Experts of a small language model.
Experts: 32 ReGLU neurons an expert, 4 picks a token, a sigmoid router.
Below are experts of layer 5 (counted from 0) of a mixture-of-experts language model. Rows are named router (the router's row for the expert), gate (a neuron's input weights, with its number), up (a neuron's input weights, with its number), down (a neuron's output weights, with its number) and show model dimensions 0-127. Each number is 128 + 32 x the weight over its row's rms, rounded and kept within 0 to 255. Numbers have three digits each.
After each expert's rows: "comes before" lists some tokens at least twice as common just after its tokens as in all text. This comes from a sample of Wikipedia text that the model never trained on. Tokens count by the router's weight.

# expert 27
router:109148145156126178146126120157109106124135102151138163138101179126132164101144129138096088193068160111101102133160133106124178130139193096093146127122158108114036130162143098091103169064099141169150117128156178149183082123093113136167149150120059142160118126148114094137145122099179079214099140103196096120156109107141117140214125153142101106130151092189099107116120183157145163112077
gate0:198110102087134159106098211134153068154134165153192101132052124144108151113100151133118063103095145132088139125143096158153073053101136143130136160134103153112172163083105191117167132114142138067160174100148169165146068113123154188141172178153123137118132127140146099137145163140154081134150092125149075151128196146136130107102143184150145077144102107126167121132115106148093081147085
up0:101063132084149116102158166174109195111137103115103129147163186150146052154149112119158149143124110131072076143174133138108123097135137160106189063159133133160060073098114109153112089095096139146151126149181080168144102075111090077099151154096137135170158118141138070120176100100125157140104101133185180098141107180136122181163123138157106103161116168163105086148101130188130162100108
down0:160150090173044139160077085203144138085178113129144171148124185104138101121159111164133176083122155087121133143128162104055166145150167125101069118138116140075056113124135154117123154156083199104159108107150119144138137148184136145168120138120120065135148094148154106158121122175101109143143138129096137157109129136160155123139103091191143147118124093212091134114102166121125065063156
comes before: "\n\n", " The", "\n", " He", " In ", " In"

# expert 91
router:112068096140153181130147108128151121054136128142156128123142145135180108088133155099087112130133132106091066153155175112144200119132159112089214124123136131084118112162158116104146158095114114144096130134215110170138134131045085151149151127135170095159154083113114092112129093124156189144077104123175098072128108139074086116177099177145113146113110128197099128099136144137182156072093
gate0:158127089108186180219103111146140141098091151162163111095145126101110160107166099138134190127086055125083099112186128190138172094134191054092080119172085104113120096147076134143131137109141141137160089141171148161080111108103136100157170126128153107139106073127188144143133074170133182177094132144107118116097115144115137115161134149212103148115086156128139102113121147127182106125140
up0:147170128152199163143095124152162153109085105186115128130135114073130168096142102096100174188108112106098076111126128173127178093085167059092140153174091118114123147131101145193138146117144095156104079136164083113077115151093133113127175115126151112106158103130159141137113093175158194153126121169098131074113137142085130090174144133223154159112085111198155091125152066130138129105153
down0:117089145107108162162161127149134115134158189152156117118185135131155140133162148085133118104131140142094106140131213090143111132149114118143137142210118148120177083104114064157104128190156185136130152173155125111031096113130141163153040120112135064133129105088196105119138138168121186099177149154118157109099140056130120111143126099182142082150087161138123130112141146132076189158136
comes before: "\n", "=", ":", "-", "- Coordinates: ", "- • Total: "

# expert 119
router:106128126098142152107104126177127119134141110155072116096114135073129112142101098104110113154141106122101138079160193099103158120146138114090179148115172119108093127103168088103143112067095095194134100159175124197132118087101142125113196201110152077142160061086165113075095109127190130123126119082160153126116099054109133134189164162149075117117127079135185147089118065141138170140140
gate0:093143113089094140098077121165108130114106145205113145061118108044123159110143096152099144150117115125081122114166098136093116155129151123088083115033163187053151126195217132159105162094110131078150091139156116100107102058129140108175141142104123102132096164154160143134132114151130173095139142177165121123118187054106132134088121121099104124125082136145114140153106107120111117150172
up0:135163137151120117157127128093133107136120108065091131127132137193069097135131126115094158038147123152072144122120130090161116146176142151141126075139082154168120120148103143163125142158129186152126178157058105136136191164173086187121110138173155094091180187169145102101137126129120080157116111144022109110123124157079160163167121137126111168112092156153108127150149207110141139110078
down0:088153113101162105100144129130122101166113185179174107107111088093107167105116133197151123119149110103170121185085165150160110146107140155090156098133137131072134182193125147147108165129131136116053164138056118154150081126092126196131084133104164133195105125107157080098169149178147091150094108213110109114174150156092108047129147112127098109135111114120087100134108112155108121180102
comes before: "\n", ":", " |", "=", ": C", ": P"

# expert 7
router:144060062142177129138132111071155088099109074103166121085099129126137147064127126079128082147111058102069122180190122142136074104114133139086164134146129110146057136124143110114134116080118146168102033123128163186132126127105112121133113166125133054126174124132144052092129121123134106128074088155114115059108104137103070124131180116118140084159162112149096111131170133138134151102113
gate1:126044179149119123120136160075124102130085083132118109095071160091116157200086136112163181118114128128075137179135125166115106095080165153099132180157109111170145132136099131121134082085116199118111110105137183159156096161121183132142195132081189103087163119099084122110120129139184136087144146152189141167118145086103149191141134097165120072144120105149095130102129180140147087102115
up1:152203075128116093144129081147118165132136201116116159177161106139175089149178080143080103136112159135187075095132104094123142126172090116133110105089158122124143133148120159117159142166105115122169139107160133149087122114159101184089127089107128107142048123129120177170154206122122168132151107088124117123118154133151161110022100140124166158123127192087156092093115074081175144129111
down1:113137070154157139102158081112150173096179110138114156130123050134227150165156113102135109158175058128132147184128146129158121125128133102095162122104141127058106174084137116129088083108120144179143156129080144123146118126109134088100141142125181146129106153152074142078140130164159180101165072129101070124101063148122139150139113131038047153183120082108142125132142104102122132114132
comes before: "2", "1", "3", "5", "0", "4"

# expert 10
router:076126140131128152151144114122121081073117130097159097098079115081145139103130121101151087176145143131058173120146177118136106122191128112102169142090125040185089167159177111112121170074079111112076115083105170111155122111077181109144116190122116043135200175134100122129166154146149126125096084122134141072092109137132121139183147152099133140144102148174105155115174136139141151153075
gate0:115087139120137110087114132158134108150109182156071101170100119106126157091146099149129131090147158128107119163182085078096052103160151115142128088077076094136137103121176139111115179110098103154134079117091128102164102133054160182170132151119130092110190152116117129125057090159107151062139091179153062120075132079076118111184092139135115157090120153154099111110118164155152143155075
up0:108178084154095103145125108150083148038129134123102155116191139180169159154162112105126189141127108144152139108126107089122113171164110119171148090165148183095115132133117176149101139145130090139160068087133132148111068137075176170124085084134130147159074093120143105136129106156115139100169150091150147094141117149172074149113146094113170130060089155153084035190129068122126110111130
down0:130104140119117088143134110130190115153151211121146146108070104114177117158173089120120098174128097192134129087118074141184109138154185154128188139109128093184137110166149158157140129072135122165147120098100113134139120148081097169165119237101098114154108116132102112142179144171131141062100056112128160135147114167117104115136144202085123145127146185148109161096163187133127143147106
comes before: "1", "2", "3", "6", "0", "4"